config.toml
balance_loss = 0.00644
norm = "rmsnorm"
norm_place = "pre"
rope_theta = 10000.0
qk_norm = true
attn_scale = 0.177
init = "normal"
init_std_o = 0.0
init_std_down = 0.0
beta1 = 0.95
max_grad_norm = 0.5
Below are experts of layer 3 (counted from 0) of a mixture-of-experts language model. Rows are named router (the router's row for the expert), gate (a neuron's input weights, with its number), up (a neuron's input weights, with its number), down (a neuron's output weights, with its number) and show model dimensions 80-119. Each number is 128 + 24 x the weight over its row's rms, rounded and kept within 0 to 255. Numbers have three digits each.
Before each expert's rows: "gets" lists some tokens that make up at least twice as much of what it gets as of all text; "raises" lists some tokens whose logits its average output raises strongly, later layers aside. This comes from a sample of Wikipedia text that the model never trained on. Tokens count by the router's weight.

# expert 1
gets: ",", " and", ".", ")", " as", " \""
raises: " a", " the", " and", " ", " in", " as"
router:129139117126132120098150118089153108088071100153181135175071164160114129134134132114102159132111088162144087136116131144
gate0:146139106095132142116113130099166148141101101107164147163079161115139144111141117105097120159075109160131115103146143151
up0:115133156084147115117117078136128097159137096148133139126112119113124151138134113119148145137077124173110138136140095104
down0:137129139114110115122114150141115115059174100129119116119104134151134089127129127149066089121126135106136101101109120136
gate1:117119117068138109106112119108120111138129115068110134177125157089108126133161116082077120139096120149103112100149100136
up1:134140130109143129170110166128113151076170115135149148111098160111187105072107154121092163102107125144163133138128124143
down1:158123110140116116121145115125120169079129143095118138117158148109137125086145148163119148133124164148127113124117094108
gate2:127118109077152116151133129071145102155139159144136116121101142149106117147137110143133132129115132176106130105151166148
up2:154142140138107114147126163132127152143161120144128148117083123149153169138104162138127101116109116105131143123124136156
down2:130098104131117139134113127134139143115158151169152148127124136154151132117137152119120085149143089109159095155166102127
gate3:115116134066127082114146109087152122089123128133144132117155091131165159136115133143115174133148080147167090099192167169
up3:108134078137111122124146171151092149123103082145105173160106111130132131069180106146116114131117138136129156134111108161
down3:096100120083122141122140085124110148166193124137137135164145155083142163171121142145155112115107101148114124101106122089
gate4:117062150163129156157140115158163097163091123166148138118087114180107129114176125114153164121115125117113137113131117123
up4:136087140114088095137122132124107094147117150110156157129095165133119166121132088133145138121123089167203122104092144128
down4:114112119111117106140082106087162135169118130153150154098143167082118140139105129169139108133165114153111162138134146104
gate5:150124111115152131090145115072166140145085117150128119157131134146133147146116125119156116123120137144136126140149140161
up5:144132110157101124109143131139130115073129164138129152111166116112135109081106115135171117117153178140120178139133127127
down5:127135119135194107116080119102121129160106187102134149127124113120164135080154149181108120123155170135119124134153116101
gate6:172135091164153147130119067154104117145142119082147129125138139152119103145123097151130139122144125105157138127136134100
up6:148135133086120151160111096135131104097150112173142138125111146121157145148107141130113168112133142141163111124105146115
down6:138118130104136110117129135133171108156093142095137148163101142112098140080126100173143081128112136128122114113135135149
gate7:150133128138132120120122129111118125126151126141135101127139165120114106110167085086085144100147136108139071100128132142
up7:115084100134105131168098134149146126137076116178120200152155137119177160128133163164165119124123117120172147144186111124
down7:124103098116135112132135128109148049112126117131109177122142102148134146129122156120134191144124140129161122122114149123
gate8:102074098151129122159128059132102174140099154142119122106125128185076126121109134113143082167095133101155142167072143161
up8:093100138109150163151097115113113103154122093119185129149097146151099126117099124100132126111151083132090129135129145101
down8:066174130167155105141115177111129132137042119079120139106151133148154123154112109100152162098151166119102109133108110121
gate9:080119083152099129124128157098108147109118079137149162118141126171110158049171167088123100122098121164128152129142157074
up9:138158171123130148137114152163136119124157130137136146140139129130141144142126120122115116144137163090159145135096101120
down9:174164105148127138101123100130119157134121109140126129130114098087142149117116125122132095124181121172095144168141182154
gate10:119135132129121093107151126168107178122131116118113166154125160154135110134132125157113146144091121130126117135108129125
up10:101121108158162138128133176106104142105153124097099121154075140168155095127154162090139166106159147130091137163121127142
down10:116147085109099097058120117161151142158158176139151127120124119123141209082163113146167145134128152145076110119110154151
gate11:103153109093099135130122099101134141180117148121143113097112143117132135099150147133150181149098129105172114133124108136
up11:132099110126095138172132139102127140114104162142168162112101121107151139170148134132151116164098154139126087154091107074
down11:126115105121109103071156107182141151136165122125090107140114121130134149131145121143126146172147109138134117068075166158
gate12:129163127160136164134124145119146096095161119099112050109123112143101092130096143118120175083113114169084123130113144170
up12:142147141147153142149124129177157106117113156144111120068130159141153142144105123114131145151135197144073113153112134092
down12:156118160105117123149164145119122149141123126093122111124117125145162136106097128080127107143167156132185080135089141110
gate13:104139100097127132093144155105132168136108145148135139156097146159114121104052115122122134121116114125123170127117137119
up13:115119116171072122078122153126169156113142131131137138133150147136094128118124140097150131162154149137126112113163113112
down13:136113097131118144094158119158103112129129157148122144145151142161117133105108078118155107154100116145139111132188079127
gate14:096111181142134146135114146114127117141143093123136113130137097106121110161117126095124110094129067120133135072122157132
up14:108121138128136148126113115130157110120132126174149151105085151113126157167125145124162114205110123136134117154144153190
down14:121105142103063158141153121086140106154116128131126134135144139147129138096150118142092106106132066164124149135110118120

# expert 4
gets: "-", "\n", "|", " |\n", "1", " was"
raises: "-", "==", "In", "===", "The", " "
router:129115147131089137071143165109159157125111174158162097144098138144124122166179168107166183084097122120093104135114122139
gate0:142173171148139123153124147115124117138112146127151122156105128104123122164102113120138167131097118123123149141130130114
up0:126081120067103136132123104134158131133140125128128118142174160101178071108150104137122127112123079121138113111133136139
down0:101118153155116117149142108066092114107142138147092141158117119188099119138079127136085092105132091132151145139101137141
gate1:139092132132124097122124119089176131125158160182140089149109108115151140114076163138150129171139109140144105153091114097
up1:118133094101140133146140132141097126124112097119147123149138157118135124150117101121114097105110114146134149177126141146
down1:124145169097142099138137129140164123129097138131131109122120134126128146130098153083135130132149145082111126106125106156
gate2:143147101154113119108123146094151111105133143133133130153134158125135135137121144114103169145108078137140095069128101136
up2:165136090120120106097118119155121157103105155124136148136105113134108135164097147166147131119101139116140138150123135128
down2:093124101133124149133123142108112113083158169133113153146117126130153134166138143186127125106199089138137156128082126105
gate3:155117120142097156093117128126108111126186150151129116184120123152096123113146191180136174147133110160129163078112132124
up3:150183124126112136082135136076118091130121133158126112143148116124108127135150136143126096171127140113127100091106144100
down3:110088114071167127145089137137142154132128144139140095160127162090086142119107123096116132099094133123183151138114106135
gate4:176121143117098141110137114134103108116134101119134147131101115139121161164104162121164150115090114168129099140126201159
up4:171105101164148099144098132125088102120125167142166083148115121149121093190107157107115134123144148152097128116139110137
down4:140097100105131149130114145128149123139170116108103105135141124106165094150095151168085101150116134137093136136145149109
gate5:133141147144087164113146120109165105080103140122097135142081127138128136148141083095133133149108111099149101146151086134
up5:088081123140141111157144112111129158108147138105112124141140109134105138096132129131157159076127113087134136148148117129
down5:146149115172161105149182081107148120137137155150121147172116138144145159105128111133136136123114125055147128118116126154
gate6:132098108168105134090155129158151179112136189126148108139120147121146113142125112147149133124077143102106107096157113117
up6:106079176102134104088124142106157095137124128136101141116059080141075101110084123143129138157156123124135129126138135094
down6:124117142122139158136090159142147089118135159152132122156166132174113137127120128130126107101115113159122109139140139138
gate7:121133131151147158109129155169153138145111174157120119103088109137165126128165168137147138077105122110124156152139131138
up7:124134097162128099126164142128134139157088116130117135121106135130123186125152122099151109112141138110120090130130161146
down7:119153136101126169131117158139122143082162077136124082166154152158130095104108116124105120141142100116142141141134126157
gate8:139096143114113145142080135116109165110142160164129140112091145170116145143116102113111113138126133128078126150142104109
up8:107109119144103140097126102128120175120082170127105143140154146125132158105127167125159125081110139103131130164120102115
down8:141131128116191138091169103149130185139089123112123085057093141150166123131153094106088127107134141129132085101141122141
gate9:120188154104112085134145175098130133143137112140132114138111126132130169112093104123115153119166166140127138134150108114
up9:120125139146100113154116179168164112178157146101128118147148165175140087187071123129113126159111167146092154135145114117
down9:124136116151120094075122119123105103084140102149114132144127151150162122113147107130142123118123154141135140099131080149
gate10:081153089110087127113179140161139152109139143103138141135090165111168137134129134104110171136144112109104109116121122121
up10:175119115101131134137107141132162102142094114143141127113135123126125130152105149142156145167116127126109151133149112136
down10:135116111109117083129142122107114119075167115115151149108138149118077126091131095136170141149126120163141113122142135122
gate11:123138149161141132071118119128084092114113103141117095146157120153149122134109116104177175138134140128113097128144117126
up11:126127151130141113123138077140135132140093127116112148124123103143157164090137152128116156094127141112117157151139153174
down11:113106117144108133151162119105103144104110093103096134130194072137122158145151144147121112123114093104167115090114107132
gate12:108075137136107132107144160107150163115127147181107131102102135173106110149159103086125130111114145125131117113113117136
up12:076097130068148138123124141164134139141123104076112139144094128134110145122160124138124106144136110143133148166121142113
down12:151119121158087096102088141156131156146107093110129112136120152139109118138128131138137081123106111138149165123122134090
gate13:140113134146119123134115073149117146145105141105126157135176135171113132144133099138149164124143106116146086128156139128
up13:150153132157121105132146096090111166145136115134126155150142146165113117157109091119107160150127120133136158110102117110
down13:132159189133128110106097138113160152110132110117123110094142158117134127118107150105108111084114130093085144126160161101
gate14:091162162116116115144202133104146122141171151182086132194130121151113130142124161061127133157122095092100082173102102169
up14:130119151153094134113111133127151136112117103112134116142145170134142146141127119118116110106159128125162115125120146111
down14:140146125128159103126126169190131138142064121128111124151124109128110147147162135085098136116139144130115129180144111104

# expert 2
gets: " ", " |", "2", "1", "3", "4"
raises: ":", "1", "9", "4", "7", "0"
router:122147155180100113132157122121126128101111148143114072123143110119100100139153103156117096124096120120144126145159103131
gate0:110128152112113184172097137115125153102145126115148135120166126110125125115135140181128113096092129094137093124102103162
up0:151114089120122114171133094091123088115097165083147141126102125109091153148100110133176114129145120154150127101165093099
down0:110186149137120096077109131160163116094089128143127126111078130099168124129106159131142160105145127111129125121162117145
gate1:158124121153096132159134124120179163148118124173165110116168113145154106131136101119125106120124088059147105099118162175
up1:139122121092113109107129132080162079159117148105089099138130171137142116097117112115097135136128117119110115113171147131
down1:134136159121139114124111183129176126153118113130132156096146157182140115093100131161166139148145150142133149102127154083
gate2:104144123126122149134137096133138099146120112126112161153147110160107113124138122128130153122161133131128096110143149073
up2:112109126116119104108121114088089152106173152114139108129132104130090134134147128129098126105170142134106158177100140129
down2:110138132118084133091137114165106188095156146097159128101130121142160114123140139146096127163133141073142109131167130167
gate3:144136164126113104117151089142102112100096119118113111172142090128151131120119151130135118174149139161139107106138189145
up3:087125139173095158108141132115143160090109085128119142129143127136114131126136132085141109122115129080150124128136154118
down3:097132117163154096131125116131137136161156161140137101127129084115168107146141132109116125127144154105141141138073147109
gate4:153134093106136111101164122113105141149106094143113070124175141129110105147165156155143090135151100132109130157117150127
up4:144113124110160120104171158128127165088152152136114127110087117169171110088120129118118162093135121106142121164117129127
down4:148118138144111084104123155148141131069097128139103106123123159141102123113115117108123126094098147157062078145119104139
gate5:117116168103108152128140122092120087134108144113143086126097105110164099095128131118123149106194105152144125123150078119
up5:101104134122123132105098115122166099161164127115139156088144184146120156164126144150136153123114154152093196121124097111
down5:132137140141136173152115119148118089136146141114084116124116145104123128123154173142107103118115108133140092156138156128
gate6:104135109136111075139167110165121159152103098091131113146145097166148104139143137077140130156112117129124079109118155157
up6:146104102112144146096140150067136116140153136137094100137119166106128138165057114203135134117104139108137143143137123081
down6:157146155124059156156123186123127092135134137128148145104130119173158126119115090113075111094165118148090134132125109160
gate7:130136134145129087200145151150135153121136122147160165170115110154142156161121137110176149136111109161139119112138122127
up7:121116160101119121147156105097120118148087094132102144139142145127197115071148134103117127157126116124170153095150144169
down7:125150127171141168134162129145119140112152165158081147106117119131135153149106147109108112088142131112128094144096136150
gate8:144140110140123136148127209131112114124089124196144103144143137144119133120123151148075125135140149182087154133148098145
up8:143149119122144165105116129147137106111164089111161170171180172134179122128155120135096126140113103138082101093148159103
down8:161075098137142132151170114127135143159111132097173107098102110107110130119121184144148149095153154117101115152097154155
gate9:146193132156116111124149121145131111136131124092150135106183095117130121148142109083145125116149111146125121137137105157
up9:103140114144131173122149144101167130128110138086126147159182097142130061094143128109151138112071140134132116100132181144
down9:118114114122149193139150133118112134157135135076138172114109128105118191128117105094149101130106131121102116090154150155
gate10:114086104151150122130167104116129117175140110147139164135138126149123118102117132108171159102084124132173107114083135110
up10:115054131082137123123134164111118125143088164116122136123078098143118153084170137123070088132152112100127137153123104155
down10:135086157072134139133150135097126133156154104170158153112120108121135137138136164135118111158133125114118152155140145121
gate11:089122134165132134138170154118153113109105097143158091145080106115096129115103135145134094116125118139126119098101137108
up11:127131113119119112107114099090095156143144129089108117126132149104125146175138107157131117151086107106106147172106083110
down11:144087155149109133119124127113120133117123135125121099118084141133135138139107148143131144143147141109112099102155101083
gate12:118131123112177152110135101143127175117156142104122119106145123149115103110133132144136166145138101145101092081113138173
up12:091109172155175088114064155156157145114170113108152137111150146150163121153179137143114114159143123137144175131132163167
down12:110119123120184145134120130143129102145112107173118109132168130105095107118118135124165115121122133132166178141115133159
gate13:134127153126146108135177153183165126145135143136088154088125151130138080137103164144139074129149136125148098111118115117
up13:117095130141162120122123148166122146119133099104161122151111157082089141138150156113141157090158119109133141127129091154
down13:132112083135127114155147075121129167117152125147113159150191112170148106116129096084111118151116103134141158146130148117
gate14:159112171110165132189149128123139124138133093134119117180167122179104087115133114145091145137118139100139115113130108116
up14:115137163097127143136119122146073168094099127124134087104077125126088146140152120134133111126126128138115129116174068196
down14:144120164122134107163103127125082096102114098136150105142127136129166099119158123155175134141136092144165133101117127134